config.yaml
moe_layers: [2, 3, 4, 5, 6, 7, 8, 9, 10, 11, 12, 13, 14]
balance_loss: 0.000477
init_std_router: 0.00685
lr: 0.00859
beta2: 0.99
grad_clip: 1.0
Below are experts of layer 5 (counted from 0) of a mixture-of-experts language model. Rows are named router (the router's row for the expert), up (a neuron's input weights, with its number) and show model dimensions 0-95. Each number is 200 + 20 x the weight over its row's rms, rounded and kept within 0 to 999.
After each expert's rows: a language model's description of what the expert responds to; "mostly gets" lists some tokens that are sent to it at least half of the time. This comes from a sample of Wikipedia text that the model never trained on.

# expert 3
router,174,201,181,238,162,203,206,190,196,189,202,202,189,167,191,186,202,184,198,185,200,171,190,216,205,227,191,206,184,189,199,178,213,166,192,165,172,200,170,197,211,199,177,211,213,220,233,149,221,199,200,198,184,204,181,221,196,208,237,235,207,195,212,154,213,233,189,206,197,198,184,184,182,185,212,188,222,172,177,214,236,174,207,180,217,155,214,174,190,223,195,208,223,190,192,160
up0,213,203,229,199,190,199,171,188,201,191,201,242,228,205,214,201,188,190,186,233,208,197,232,222,209,217,197,201,223,176,197,193,225,178,239,178,199,228,238,174,188,196,189,167,214,191,228,196,190,162,184,182,222,205,231,239,204,179,196,189,238,192,203,176,198,198,232,195,214,184,182,169,185,183,229,179,191,214,179,226,232,199,179,179,230,203,199,217,176,197,189,215,180,211,244,211
What it handles: In and other prepositions. Prepositions like in, in the, to, of after a noun or quantifier word, plus word-initial pieces like in- in institutions, inorganic.
mostly gets: " of m", "In", " in his", " in this", " in the family", " in its"

# expert 18
router,181,209,192,214,224,187,215,229,234,230,260,189,186,183,216,201,204,161,211,161,213,222,233,192,193,168,234,196,202,196,189,211,198,168,174,174,201,212,213,205,213,155,204,213,226,210,214,186,198,219,221,175,216,224,227,200,180,191,187,172,191,214,223,219,242,207,201,184,240,204,172,204,192,184,198,203,169,211,205,196,198,220,196,199,209,177,219,184,211,177,231,212,187,213,182,198
up0,181,171,190,169,229,186,165,196,241,198,174,213,192,227,192,201,250,206,213,189,197,207,201,185,207,164,190,177,212,215,200,214,228,207,206,202,192,214,204,198,209,191,203,209,212,187,220,203,194,211,210,201,202,188,221,203,148,223,218,165,139,212,194,198,254,178,187,191,188,196,203,175,220,213,204,165,207,226,217,203,204,187,188,203,154,187,229,187,202,190,167,180,202,202,176,195
What it handles: Table and section line breaks. Line breaks after table header rows like | No. | Title | Length |, after headings, and at paragraph or list-item ends.
mostly gets: " | Pld", "Career", " people.", "|---|---|", "Personal information", "\n"

# expert 28
router,231,188,186,192,193,177,180,216,199,199,179,217,216,173,201,196,238,205,231,193,195,203,220,191,216,201,216,162,230,191,182,214,248,218,206,189,200,199,185,202,198,204,208,183,154,194,168,149,226,212,178,184,214,170,212,210,189,183,242,197,235,201,179,229,195,187,199,197,211,206,216,206,218,210,232,213,186,222,205,184,198,217,225,204,165,236,205,210,162,197,194,177,157,192,185,202
up0,199,248,179,173,177,199,188,186,201,169,202,241,195,177,204,204,197,219,190,229,150,208,193,258,207,214,163,200,195,187,255,203,189,214,191,219,202,183,173,210,209,211,205,191,206,191,203,173,221,208,189,212,202,191,163,210,179,204,190,197,210,212,193,163,157,172,179,190,204,217,158,171,177,202,221,209,202,174,194,222,207,204,203,232,218,200,219,202,222,192,199,194,207,190,183,203
What it handles: Plural and noun endings. Noun-ending pieces, mostly plurals, such as ers, ions, ies, ities, and the place-name endings Nap-les and Tex-as.
mostly gets: " seasons", "ties", " teams", "stitutions", "ters", "ities"

# expert 9
router,183,182,199,221,196,236,220,215,223,183,221,216,219,167,208,218,203,166,171,202,229,172,192,223,213,203,171,183,185,230,201,169,200,167,232,179,201,190,174,217,214,218,183,208,183,233,237,187,190,226,172,178,197,208,194,187,184,204,180,207,231,185,217,230,234,230,202,181,196,207,196,215,180,188,201,165,195,170,215,199,233,183,206,214,184,223,232,162,222,210,194,201,177,197,194,207
up0,151,196,212,200,257,234,185,198,191,175,191,202,168,211,213,182,204,204,214,226,215,180,212,209,187,177,179,211,202,189,207,213,230,207,223,226,168,220,200,190,177,188,212,212,197,208,183,211,220,201,183,201,217,191,198,177,193,217,190,222,186,203,171,206,236,225,227,201,224,192,185,162,183,193,203,191,220,179,154,205,169,208,178,241,187,195,191,164,195,180,176,197,157,213,195,178
What it handles: Of, by and from. Prepositions of, by, from, with, ending a verb or noun phrase, as in recorded by, single from, brother of.
mostly gets: "ed by", "ed by the", " from", " from the", " by the", " by:"

# expert 27
router,202,218,223,187,248,279,217,204,181,194,209,182,221,206,210,201,177,223,201,187,206,192,161,202,196,203,164,207,201,214,220,195,188,215,199,211,194,208,222,218,204,210,222,196,198,184,178,219,227,175,250,212,205,164,211,212,149,190,165,182,198,177,194,224,192,183,209,199,188,183,203,207,226,186,186,219,185,234,229,204,212,200,216,190,213,208,180,204,191,201,233,220,206,200,230,193
up0,200,186,214,202,246,220,222,199,221,205,180,232,203,164,214,210,186,186,200,190,176,193,207,187,186,183,159,209,222,214,198,217,221,180,221,170,176,216,174,234,175,206,215,210,236,172,209,179,199,220,218,184,212,198,186,154,190,197,210,195,212,190,196,221,175,170,198,209,196,208,235,186,195,197,214,226,161,209,211,245,244,167,173,195,209,176,173,211,194,202,207,175,203,211,201,189
What it handles: Pieces after J, K, Y. Word pieces after a capital J, K, Y or Z in places and names, such as ama in Jamaica, entucky, ansas, ohn, ou.
mostly gets: "entucky", "ansas", "ourney", "ordan", "ohn", "evin"

# expert 13
router,234,226,189,227,226,228,217,187,265,234,183,193,191,221,173,184,197,245,189,183,216,214,210,193,158,223,179,232,188,170,191,157,194,205,209,196,190,192,211,201,216,207,170,180,220,213,221,191,215,225,200,168,204,222,227,198,168,198,191,209,202,214,187,203,214,211,197,237,218,219,190,180,193,195,207,194,192,202,175,200,176,206,160,181,177,175,222,202,193,215,206,212,195,207,193,179
up35,210,190,170,190,232,212,173,190,174,194,197,196,205,211,218,181,229,185,187,206,192,204,229,178,194,187,190,230,224,194,204,185,198,185,167,221,157,164,206,171,216,240,210,202,192,172,178,195,175,192,193,174,197,191,204,219,184,206,177,180,196,184,208,173,234,213,195,181,202,192,197,224,241,246,230,200,208,227,189,189,141,199,231,234,173,216,197,189,212,200,191,200,186,181,209,209
What it handles: Table separators and coordinates. Pipe separators in tables and the symbols in map coordinates, such as | , ″E / , °N, plus colons in infobox lines.
mostly gets: ") | ", "″N ", "°N ", " |  |  | ", "i | ", "\" | "

# expert 30
router,214,224,200,196,185,164,183,187,231,201,177,191,188,184,239,175,218,173,183,215,170,182,216,191,230,220,220,201,205,179,201,203,200,143,152,246,168,198,190,200,189,188,184,195,200,174,216,225,185,182,203,228,208,217,184,198,189,204,196,179,212,221,208,192,198,184,203,201,203,225,208,193,214,194,182,196,254,210,203,204,255,204,181,224,204,185,193,193,210,203,188,227,159,197,178,200
up0,181,187,207,238,168,165,230,188,198,222,202,181,187,169,216,195,189,186,200,209,199,241,236,193,225,176,200,213,231,198,203,212,232,227,214,177,236,223,214,167,204,202,197,222,212,202,202,196,214,200,200,236,196,208,200,194,175,212,189,204,208,216,211,173,198,190,173,155,215,196,214,227,238,200,228,163,214,198,210,175,236,174,175,210,166,186,197,164,192,198,188,185,193,193,179,204
What it handles: Noun ends and short nouns. Short nouns like way, point, job, him, them after an article or verb, and mid-word pieces like ook in overcooked, ill.
mostly gets: " way", " point", " room", " step", " them", " him"

# expert 20
router,246,214,204,216,190,192,222,182,249,236,211,201,180,208,187,181,185,202,183,197,201,212,203,209,158,239,213,213,197,201,215,188,198,198,209,193,186,183,198,186,234,206,216,187,219,185,220,202,187,194,177,217,210,220,192,180,204,204,151,212,190,207,185,246,205,205,202,208,186,211,178,215,167,208,202,210,224,183,172,229,158,189,201,183,161,194,211,182,165,231,219,182,240,190,219,173
up0,198,240,237,229,228,232,188,200,193,219,191,247,204,170,211,209,203,207,191,214,206,231,205,202,154,182,196,204,193,218,220,189,214,211,202,199,202,226,213,188,198,218,168,179,200,212,192,215,215,196,202,226,231,206,196,227,206,215,175,192,209,179,198,181,241,218,221,204,198,191,192,184,163,219,161,172,179,215,213,165,196,213,192,226,175,233,218,198,238,221,201,211,242,212,205,216
What it handles: Score and range marks. Dashes, decimal points, colons and pipes inside numeric scores, records, ranges and times, as in 24–27, 6.81, 7:58.
mostly gets: "–", " ±", "  -", "N/", "½", "−"

# expert 15
router,180,197,204,219,192,194,209,206,217,219,195,200,254,217,223,165,174,200,181,212,171,212,193,176,221,212,191,176,227,222,210,204,169,210,194,202,220,209,182,206,159,209,178,180,201,214,192,216,207,185,207,248,186,167,181,198,213,170,206,168,217,198,188,209,203,185,195,201,199,174,227,186,211,175,203,205,259,198,190,160,238,187,195,213,198,155,201,197,213,189,226,229,188,209,185,224
up0,216,209,186,195,208,218,186,165,189,163,226,230,209,190,206,220,205,185,204,172,204,235,204,249,239,204,220,178,219,215,236,204,214,179,212,224,175,228,182,188,183,221,195,214,209,181,220,207,208,192,179,222,178,182,205,197,181,191,175,151,222,190,188,203,200,227,213,194,179,186,206,234,187,212,201,159,201,222,238,215,205,232,183,199,214,210,179,190,195,192,207,190,202,172,178,238
What it handles: Mid-word pieces after w/h. Word pieces in the middle of common words, often after w, h, sp, such as led in acknowledges, ault in faulty, ant in advantage.
mostly gets: "istor", "ought", "leet", "orse", "appen", "elve"

# expert 16
router,168,194,213,148,186,186,212,212,189,192,199,199,214,186,205,221,207,168,183,216,200,187,186,189,219,183,244,171,198,172,224,220,187,241,209,206,242,209,215,199,185,175,175,163,178,185,213,202,189,207,181,208,210,172,205,211,222,220,220,208,172,199,252,208,181,183,195,203,224,195,208,214,164,210,180,212,226,216,215,167,209,202,208,183,188,174,196,216,184,188,158,182,196,193,172,221
up0,215,186,211,210,205,201,200,220,223,195,238,180,196,176,213,216,215,165,200,197,216,250,200,210,198,188,184,177,226,196,200,194,200,190,199,179,186,228,184,205,209,174,173,229,170,163,166,222,179,168,210,198,196,200,238,165,226,186,195,173,183,244,193,207,193,169,218,207,213,194,212,209,200,198,178,174,224,240,212,208,195,207,225,175,184,223,199,167,208,210,203,198,186,221,211,247
What it handles: Latinate word middles. Middle and ending pieces of Latin-derived words after prefixes like dep, ex, con, re, as in dep-ic-ts, exp-ect, occurr-ence.
mostly gets: "change", "clus", "olution", "duced", "ceed", "ternal"

# expert 2
router,210,198,183,241,192,186,180,148,240,237,205,208,186,215,180,210,179,230,179,193,198,213,218,203,158,212,192,222,198,185,207,179,205,235,202,160,179,196,208,201,211,185,189,196,200,199,188,181,202,195,194,207,213,212,212,184,193,189,202,220,203,180,183,208,228,183,200,208,197,210,193,198,174,257,227,192,189,195,161,227,159,192,163,181,196,166,220,195,171,227,200,201,217,195,202,163
up0,196,219,178,221,220,226,182,209,211,205,188,169,191,182,173,198,194,206,217,194,197,171,235,204,220,185,222,147,222,150,216,213,217,212,187,175,197,228,224,218,189,190,196,190,201,179,175,205,164,159,190,191,195,180,203,239,205,199,252,188,231,215,214,168,207,215,213,218,222,201,188,191,177,211,196,203,211,209,171,179,187,208,187,231,205,190,166,206,221,190,225,212,207,185,172,204
What it handles: Table cell openers. Pipe-plus-capital tokens and empty cells starting a new cell in wiki tables of names, events, places, such as | S, | P, | Nominated |.
mostly gets: " | Nominated |", "; Label", " fem", " | Sh", ": D", " prote"

# expert 12
router,206,178,199,225,183,198,208,174,220,207,234,206,207,190,197,187,190,182,239,172,197,210,184,233,162,193,199,226,167,199,191,187,221,187,239,236,183,239,229,204,195,219,201,223,221,215,260,195,176,181,191,166,224,218,218,167,206,227,225,196,173,213,220,172,198,194,221,210,196,217,196,194,177,202,199,204,160,201,192,204,167,207,181,209,203,219,221,180,217,221,188,202,199,186,191,192
up0,238,234,203,225,175,221,205,196,177,212,194,234,195,219,193,218,204,190,217,222,201,195,197,185,172,199,212,174,212,228,229,187,189,204,193,195,224,230,195,186,248,212,204,206,206,207,202,220,163,196,207,186,237,209,132,198,183,198,185,161,217,175,190,168,220,178,205,166,191,192,213,186,202,207,185,226,202,185,198,223,188,190,194,231,181,212,176,174,179,189,209,183,185,162,196,208
What it handles: Month names in dates. Month names and day digits in dates, especially birth dates like born on January 24 and In August 2009.
mostly gets: " December ", " March ", " January ", " February ", " August ", " July "

# expert 23
router,201,197,205,251,180,193,189,164,215,215,207,216,170,196,186,202,213,194,195,177,193,231,209,228,168,193,179,210,184,213,208,205,202,203,188,160,155,204,188,202,219,199,201,220,201,199,161,181,185,177,206,184,220,197,222,204,209,193,166,220,183,177,189,175,223,206,214,178,202,216,208,224,184,267,220,205,165,190,183,222,168,185,177,174,208,201,213,207,190,212,211,229,230,214,202,170
up0,222,234,171,189,203,183,204,216,207,169,216,191,236,163,205,195,170,201,195,191,177,200,225,203,209,179,212,228,197,165,225,194,195,242,189,179,203,181,197,204,180,172,207,219,198,189,205,146,214,207,197,192,192,260,232,183,182,200,189,224,219,196,208,190,215,178,204,205,164,207,206,199,230,194,194,224,215,231,206,206,181,184,178,212,171,181,238,207,212,211,176,210,229,207,221,181
What it handles: Surname first pieces. Capital first pieces of personal surnames and names, often in title headings or lists, such as Mc, Van, R-asmussen, K-lassen.
mostly gets: " McC", " Gar", " Van", " Ell", " McG", " Mc"

# expert 22
router,193,189,186,228,202,197,187,159,241,242,200,201,179,221,189,199,189,222,173,182,207,224,208,195,172,215,200,234,195,157,201,173,213,237,186,195,179,203,211,204,222,185,202,210,219,207,189,186,200,196,177,218,205,192,211,173,206,189,177,222,189,173,160,227,202,188,190,208,169,224,171,177,174,223,213,210,173,192,185,204,163,193,177,205,204,179,219,224,192,235,207,204,229,200,204,151
up0,196,204,235,183,194,211,249,220,192,226,207,193,170,197,236,157,183,211,164,188,178,214,201,186,227,178,193,181,206,222,208,201,215,232,228,199,204,215,186,186,205,193,183,157,195,230,204,201,195,187,165,190,217,211,185,228,161,205,202,187,199,223,218,223,225,221,182,187,212,219,195,195,175,196,228,164,199,228,190,210,195,203,199,212,182,204,242,210,157,206,195,199,203,164,223,186
What it handles: Number pieces and word onsets. Digit groups inside table figures such as 985, 983, 672, and opening consonant clusters like bl, gr, fl, sl.
mostly gets: " bl", " su", " gr", " coll", " phil", " fl"

# expert 7
router,176,221,183,227,213,221,194,240,219,211,202,221,171,199,191,173,162,187,208,194,193,216,177,185,152,169,179,226,196,187,218,224,225,185,203,172,213,184,189,202,213,177,214,224,221,211,236,194,190,233,171,196,172,204,214,217,221,201,158,238,200,190,199,172,228,216,205,205,176,201,184,224,206,205,195,199,199,178,191,208,175,211,209,194,217,180,199,152,224,227,181,222,185,220,210,208
up0,215,202,197,166,242,199,167,185,207,190,163,150,199,187,205,221,197,213,210,203,182,177,212,190,209,187,197,189,239,212,220,242,225,218,180,196,200,207,192,184,195,194,193,164,192,201,201,183,205,217,216,218,193,204,218,234,229,182,179,218,228,188,175,224,209,180,221,174,230,199,222,215,188,196,169,212,179,233,230,168,172,206,211,176,206,201,234,222,201,218,170,177,181,207,194,180
What it handles: Articles and sentence openers. Articles and short sentence-opening phrases such as The, the, a, is a, was the, It was, often just after a heading or full stop.
mostly gets: ") is a", " It was", " was the", " The", " It is", "The"

# expert 29
router,242,199,239,211,198,163,214,177,216,198,207,222,183,175,204,215,229,227,232,230,202,191,194,230,190,171,225,221,240,181,186,200,171,168,206,201,222,220,213,202,199,213,214,215,237,204,177,211,253,156,199,194,193,207,179,197,200,218,199,199,212,184,206,203,181,160,208,199,217,183,222,169,203,240,205,187,200,182,190,197,194,176,223,193,191,221,184,209,186,231,173,199,208,196,191,218
up0,221,200,209,174,217,223,228,234,175,164,192,240,160,186,188,188,222,195,192,203,216,184,189,166,188,208,206,182,216,190,222,216,167,189,224,205,199,202,199,177,191,193,222,189,172,184,182,154,191,191,171,203,192,171,170,196,174,217,185,203,199,228,212,229,259,224,190,182,218,184,184,179,191,217,204,198,179,178,188,190,161,185,180,211,205,207,215,199,178,207,200,169,185,209,203,228
What it handles: Single consonant pieces. Lone consonant or short consonant-cluster pieces inside words and foreign names, like lia-b-ility, Zagre-b, Humbold-t, kh.
mostly gets: "Personal details", "kh", "b", "k", "ken", "hol"

# expert 17
router,228,202,196,177,220,201,207,201,176,183,187,204,233,155,194,192,211,233,251,220,200,211,190,225,221,217,223,199,213,201,183,176,198,192,204,191,227,187,212,196,191,192,211,192,182,190,181,251,188,191,193,223,220,172,219,197,209,232,189,230,222,192,245,232,222,146,208,200,183,213,193,218,222,223,224,176,206,190,219,228,199,224,183,180,192,232,195,222,212,196,205,230,195,200,218,195
up0,214,198,201,185,172,211,192,202,210,195,176,186,208,209,177,172,244,217,251,172,201,185,201,196,215,217,253,187,228,188,214,217,218,197,191,223,165,219,206,187,178,184,199,204,215,188,230,185,216,221,217,190,221,163,230,204,210,179,183,242,206,212,227,182,207,211,183,191,211,209,177,171,243,208,224,177,206,204,212,196,185,197,187,235,165,190,180,205,180,194,188,206,192,190,233,174
What it handles: Mid-word continuations. Middle or ending pieces of common and proper words after a short opening piece, such as Cov-ent-ry, canc-er, Parliament, Ohio.
mostly gets: "hio", "cean", "VID-", "xford", "S.", "retary"

# expert 19
router,189,182,171,233,186,194,178,171,226,220,192,190,192,222,179,190,205,211,184,187,216,206,211,185,193,206,205,241,181,151,192,186,204,239,193,212,193,198,211,212,224,206,204,222,222,211,183,198,184,201,171,221,192,219,193,163,214,175,185,205,185,173,151,218,203,200,180,219,163,227,189,190,194,220,214,218,181,173,196,208,151,200,194,210,216,185,226,233,204,235,212,203,216,213,195,156
up0,168,170,194,199,209,224,196,176,179,208,208,230,201,178,190,192,161,177,212,207,166,170,178,187,193,215,169,195,202,188,221,210,234,196,200,205,175,226,198,207,186,210,219,179,215,190,209,196,213,200,246,211,205,207,188,234,246,220,211,179,216,191,214,191,170,245,196,170,263,202,205,203,192,202,197,193,187,225,184,193,220,186,200,183,187,223,202,187,185,175,175,186,201,200,245,191
What it handles: Word starts and leading digits. First pieces of lowercase words such as resc, exc, sc, f, and the leading digit 1 or 2 in table numbers.
mostly gets: " resc", " exc", " sc", " cor", " reb", " det"

# expert 21
router,207,194,203,174,226,210,166,204,183,188,191,174,176,212,244,215,194,228,162,180,209,177,202,185,215,212,165,193,196,197,200,200,207,205,201,223,162,195,162,190,207,167,221,190,184,171,237,185,189,215,223,178,200,210,217,197,191,180,217,195,181,251,170,222,181,219,192,156,199,212,175,163,219,215,177,207,184,214,166,175,219,210,208,187,208,201,188,186,192,172,221,184,187,199,218,198
up0,219,236,207,206,189,188,209,177,210,198,196,190,189,206,219,179,166,253,224,199,175,203,186,213,194,189,194,221,219,181,206,252,210,209,228,241,224,177,187,159,196,180,228,230,198,192,223,177,189,241,201,172,219,202,227,209,179,221,186,205,184,244,164,177,196,195,212,166,196,173,177,182,197,208,185,200,201,207,207,211,188,198,207,198,225,173,197,173,230,201,207,191,218,201,209,206
What it handles: Word pieces after d. Word pieces after a first letter, mostly d or D, such as om in domestic, ome in dome, et in Detective, plus igital, ependence.
mostly gets: "ependence", "igital", "ynam", "illery", "etroit", "iplom"

# expert 1
router,197,206,215,199,197,235,220,223,185,193,207,171,195,228,203,212,178,196,147,160,213,220,159,188,188,222,207,186,208,193,164,185,195,183,210,188,177,194,224,203,181,214,200,217,190,195,204,220,182,249,215,240,193,197,217,217,176,207,235,223,216,222,204,177,184,228,196,203,166,153,179,192,214,189,190,212,203,223,202,166,179,203,193,210,205,185,213,164,196,174,208,192,229,208,213,229
up0,196,191,215,187,237,233,225,208,208,206,219,213,142,194,214,223,209,188,188,196,187,197,234,167,191,155,191,199,189,216,196,188,206,243,174,186,194,189,193,159,186,216,192,193,181,170,194,188,216,241,181,207,212,216,188,222,205,181,170,186,177,214,226,220,185,192,208,190,168,190,166,180,212,206,200,187,213,183,192,202,178,222,187,199,179,199,232,169,234,170,182,208,168,203,198,189
What it handles: Capital-initial word continuations. Word pieces right after a capital letter, mostly after L, T, G, F, as in L-aw, L-oc-ation, L-oss, F-ort, Lieutenant.
mostly gets: "seud", "==T", "ournament", "oreign", "ieutenant", "ittle"

# expert 0
router,185,218,197,225,220,216,238,182,228,228,217,193,167,197,202,173,209,200,215,181,215,206,235,187,159,190,211,221,193,219,193,197,210,173,182,172,208,192,212,192,212,207,199,212,205,196,240,190,221,203,236,180,198,207,199,184,192,204,178,184,193,198,207,230,247,205,187,202,238,174,168,205,154,181,201,194,171,187,200,225,193,202,162,228,209,195,213,172,208,205,228,177,189,218,245,177
up0,214,204,207,186,217,205,198,229,253,196,183,199,215,234,223,200,226,194,191,195,215,172,177,182,196,194,209,205,212,239,227,200,234,187,171,220,202,190,210,174,211,197,138,229,187,217,215,194,213,186,214,178,199,222,195,213,190,218,216,220,228,192,218,227,232,210,193,224,202,179,215,176,173,181,173,171,192,195,163,203,171,218,160,194,215,226,218,202,181,196,204,217,185,214,223,194
What it handles: Infobox and list line breaks. Line breaks ending one field of an infobox or list, before the next field such as - Starring:, - Website:, plus See also headings.
mostly gets: "== See also ==", "==See also==", ") =", ");", " newly", "- Born:"

# expert 10
router,220,198,258,186,196,174,210,218,168,176,185,223,198,208,204,180,177,233,204,241,186,198,226,215,168,195,201,176,178,223,224,219,193,212,203,234,190,197,191,204,196,209,196,179,201,193,198,183,231,160,198,194,216,210,171,182,216,199,225,182,185,189,196,176,199,163,188,217,207,196,209,210,209,176,210,193,216,159,203,237,214,206,194,214,161,218,153,230,202,224,188,180,198,185,196,171
up0,172,171,213,220,204,218,167,209,222,192,195,207,169,173,204,193,211,213,193,195,220,226,185,201,186,152,198,193,207,220,219,194,206,198,230,173,188,162,177,197,230,209,173,191,235,192,183,198,215,183,211,184,170,198,195,207,189,213,181,179,203,181,214,146,209,180,175,192,219,207,196,201,176,209,216,184,209,206,215,175,256,181,220,215,176,210,220,183,204,183,164,172,174,171,213,179
What it handles: Mid-word syllable pieces. Short syllables in the middle of words and names, especially after ar, ur, Car, Bar, as in Car-ber-y, bar-ber, Ar-roy-o.
mostly gets: "rizona", "wegian", "hemat", "forman", "hedral", " medal –"

# expert 26
router,211,191,180,196,193,204,182,148,167,191,231,203,187,179,181,230,168,185,173,193,188,195,204,193,173,155,197,218,206,218,197,207,211,215,206,185,217,201,242,215,197,216,171,186,196,179,202,183,189,160,192,176,209,163,208,196,185,213,205,213,180,231,222,174,251,200,197,218,192,207,163,216,211,199,218,212,166,201,194,236,173,185,192,206,191,183,215,224,199,201,202,171,221,209,206,161
up0,201,210,207,205,227,261,189,197,200,183,215,178,190,204,197,200,177,138,187,218,169,195,222,229,189,200,193,210,237,207,171,203,231,192,211,214,191,232,193,196,195,197,195,207,191,159,207,219,225,208,186,226,195,212,225,202,193,195,210,230,185,224,198,190,230,195,212,235,183,225,151,218,184,172,165,183,175,177,198,217,215,194,182,198,181,222,173,198,224,185,212,199,212,181,199,195
What it handles: Place-name words. Country, state and nationality names and capital first pieces of place names after of or in, like Texas, Santa M-esa, Port L-incoln.
mostly gets: " Texas", " Brazil", " United States", " New Zealand", " Canadian", " Portug"

# expert 8
router,203,192,189,208,198,192,190,177,247,244,216,192,179,214,181,212,215,245,154,185,192,209,203,205,195,219,240,218,248,203,198,181,222,224,203,162,209,188,178,215,219,211,195,187,204,219,175,212,190,210,233,204,201,211,219,183,170,192,172,220,227,204,201,224,229,186,185,213,189,215,189,219,207,209,199,225,201,253,211,202,218,175,203,159,195,166,205,195,192,176,193,220,213,197,207,187
up0,172,194,189,201,213,217,197,177,169,166,204,204,192,179,194,214,199,200,201,202,197,180,225,182,196,220,194,200,180,211,194,200,185,219,217,182,208,203,238,172,220,166,155,197,179,187,185,179,226,216,168,162,221,217,189,190,225,222,221,222,224,188,222,218,203,216,189,194,191,200,203,197,195,226,199,166,200,184,190,190,232,158,217,183,199,148,232,183,148,207,210,222,181,221,181,192
What it handles: Stat table separators. Pipes and semicolons between numbers in sports statistics and results tables, plus position codes like | MF, | FW, | Pts.
mostly gets: " | MF", " | FW", " Apps / (Gls)", " | GA", " | DF", " | X"

# expert 5
router,212,183,202,216,204,188,171,154,216,213,189,229,173,197,174,218,171,215,224,186,190,207,212,253,154,178,188,239,193,208,188,207,229,242,196,168,195,191,211,194,227,192,210,212,221,213,195,192,190,213,192,166,201,188,241,209,205,201,172,243,204,161,212,171,214,208,193,212,215,199,215,200,182,216,199,189,218,190,180,222,197,180,192,205,203,200,218,172,198,222,217,193,191,170,230,176
up0,224,187,188,166,219,217,183,198,182,230,208,217,222,160,195,206,213,215,228,207,216,204,225,189,201,204,208,218,221,232,200,214,211,217,229,182,247,197,187,186,187,237,213,195,209,191,177,185,183,213,199,214,199,188,208,213,204,214,199,215,205,177,211,192,181,220,207,173,236,175,174,191,216,181,191,222,236,186,180,228,184,188,186,165,184,222,208,171,214,187,209,167,134,190,228,203
What it handles: List and place separators. Commas, and, in, and colons right after proper names, especially place names, as in Trondheim, Norway or Khanasir and.
mostly gets: "i,", " County,", "a,", "ia,", "i and", "o,"

# expert 31
router,173,188,199,172,169,218,246,224,193,215,166,211,232,220,215,174,211,194,227,169,205,222,181,187,199,200,190,186,185,202,221,212,204,182,208,176,195,192,191,195,200,204,222,174,163,185,189,177,231,236,182,212,186,187,203,236,210,190,201,253,227,195,203,209,174,213,206,222,256,194,207,227,180,167,202,191,197,212,207,188,196,203,206,226,212,219,204,203,222,153,207,182,202,204,202,219
up0,182,182,175,189,204,222,219,202,202,167,188,165,183,235,188,182,160,201,209,204,162,230,199,232,171,224,204,198,203,169,194,219,221,190,188,181,199,183,170,215,208,200,201,222,191,183,189,178,193,186,214,180,236,195,244,195,183,206,210,189,242,206,197,195,216,217,228,203,172,226,211,207,199,208,184,228,180,224,187,215,217,190,189,191,149,213,189,190,195,205,217,176,176,187,147,203
What it handles: Table pipes and infobox labels. Pipe characters starting table rows and infobox field labels, such as - Country:, - Family, N-ame, N-earest city.
mostly gets: "|", "|  |", "| L", "- Country:", "- Family", "| O"

# expert 24
router,215,207,217,192,218,223,194,219,182,189,196,190,163,195,202,256,204,203,163,228,215,195,219,187,200,183,201,150,234,238,185,211,207,209,202,189,207,183,186,178,196,218,168,189,186,187,185,191,215,171,216,165,198,222,199,188,223,176,201,188,207,198,177,169,190,198,193,184,185,177,212,229,224,226,186,176,205,236,168,197,194,208,229,196,195,212,199,204,142,198,175,178,199,180,213,229
up0,170,240,185,214,181,270,204,200,178,208,210,221,219,211,240,204,181,198,157,204,176,224,233,161,206,214,194,205,190,185,200,196,206,155,174,173,241,196,169,189,235,219,186,209,201,163,196,186,187,193,229,175,196,209,192,194,171,215,185,208,197,196,223,203,174,193,203,190,212,196,235,203,225,201,172,206,199,182,211,196,221,173,199,199,195,199,204,215,202,188,184,202,205,227,202,204
What it handles: Name-ending word pieces. Middle or final pieces of proper names and words, such as id in Trinidad, er in Frederik, ico in Lodovico, ford, ing.
mostly gets: "edom", "estic", "ican", "hood", "estyle", "antic"

# expert 11
router,229,189,189,211,160,187,215,190,227,221,229,194,257,190,214,187,148,213,190,185,189,237,216,199,173,217,202,211,188,162,203,169,236,216,178,166,174,209,226,195,209,203,221,207,198,189,202,156,193,214,184,208,202,189,196,184,189,208,211,176,216,221,204,235,196,212,208,198,187,206,192,185,219,234,232,220,166,203,167,206,190,196,200,209,201,207,192,192,205,211,187,203,216,191,178,246
up0,175,218,187,197,176,180,217,214,204,190,201,233,163,199,192,213,177,194,213,201,204,221,194,235,196,137,207,200,186,197,204,179,185,198,227,146,186,222,248,176,201,202,186,208,195,159,201,183,206,163,191,180,238,198,218,232,205,205,208,181,217,190,183,200,187,188,190,207,184,220,178,210,215,233,173,227,182,214,202,200,219,232,188,223,220,213,211,219,193,176,175,197,183,209,222,186
What it handles: Year digit endings. Final digit groups of years and numbers after a leading digit, in headings and dates like 2018, 1966–1967, 2025.
mostly gets: "996", "025", "026", "014", "012", "011"

# expert 6
router,199,198,189,231,218,167,228,174,224,217,227,200,202,236,206,220,179,190,227,209,190,200,209,210,169,196,194,232,204,192,213,172,223,241,212,183,159,179,219,196,234,182,216,202,214,204,228,196,199,224,187,212,201,208,206,168,201,248,173,225,235,194,198,207,199,202,214,193,247,220,201,191,186,240,167,199,147,203,184,213,169,196,197,206,188,206,211,196,204,194,226,208,202,195,219,203
up0,219,249,184,187,206,201,215,195,198,187,168,200,220,209,174,210,212,205,195,207,196,228,217,160,211,170,195,219,255,183,215,198,205,179,189,209,152,182,202,167,212,176,235,208,203,165,224,200,194,211,200,215,209,212,199,195,187,211,179,210,213,155,181,178,178,201,180,190,211,205,236,215,216,203,201,203,202,184,187,213,182,202,225,192,178,198,187,221,223,221,177,181,186,192,229,258
What it handles: Sports-results spaces and numbers. Leading spaces and digits in match reports and score tables, after a line break or pipe, plus opening parentheses like (T, (N.
mostly gets: " (f", "- Years: Team /", " (N", " (t", " (T", "===M"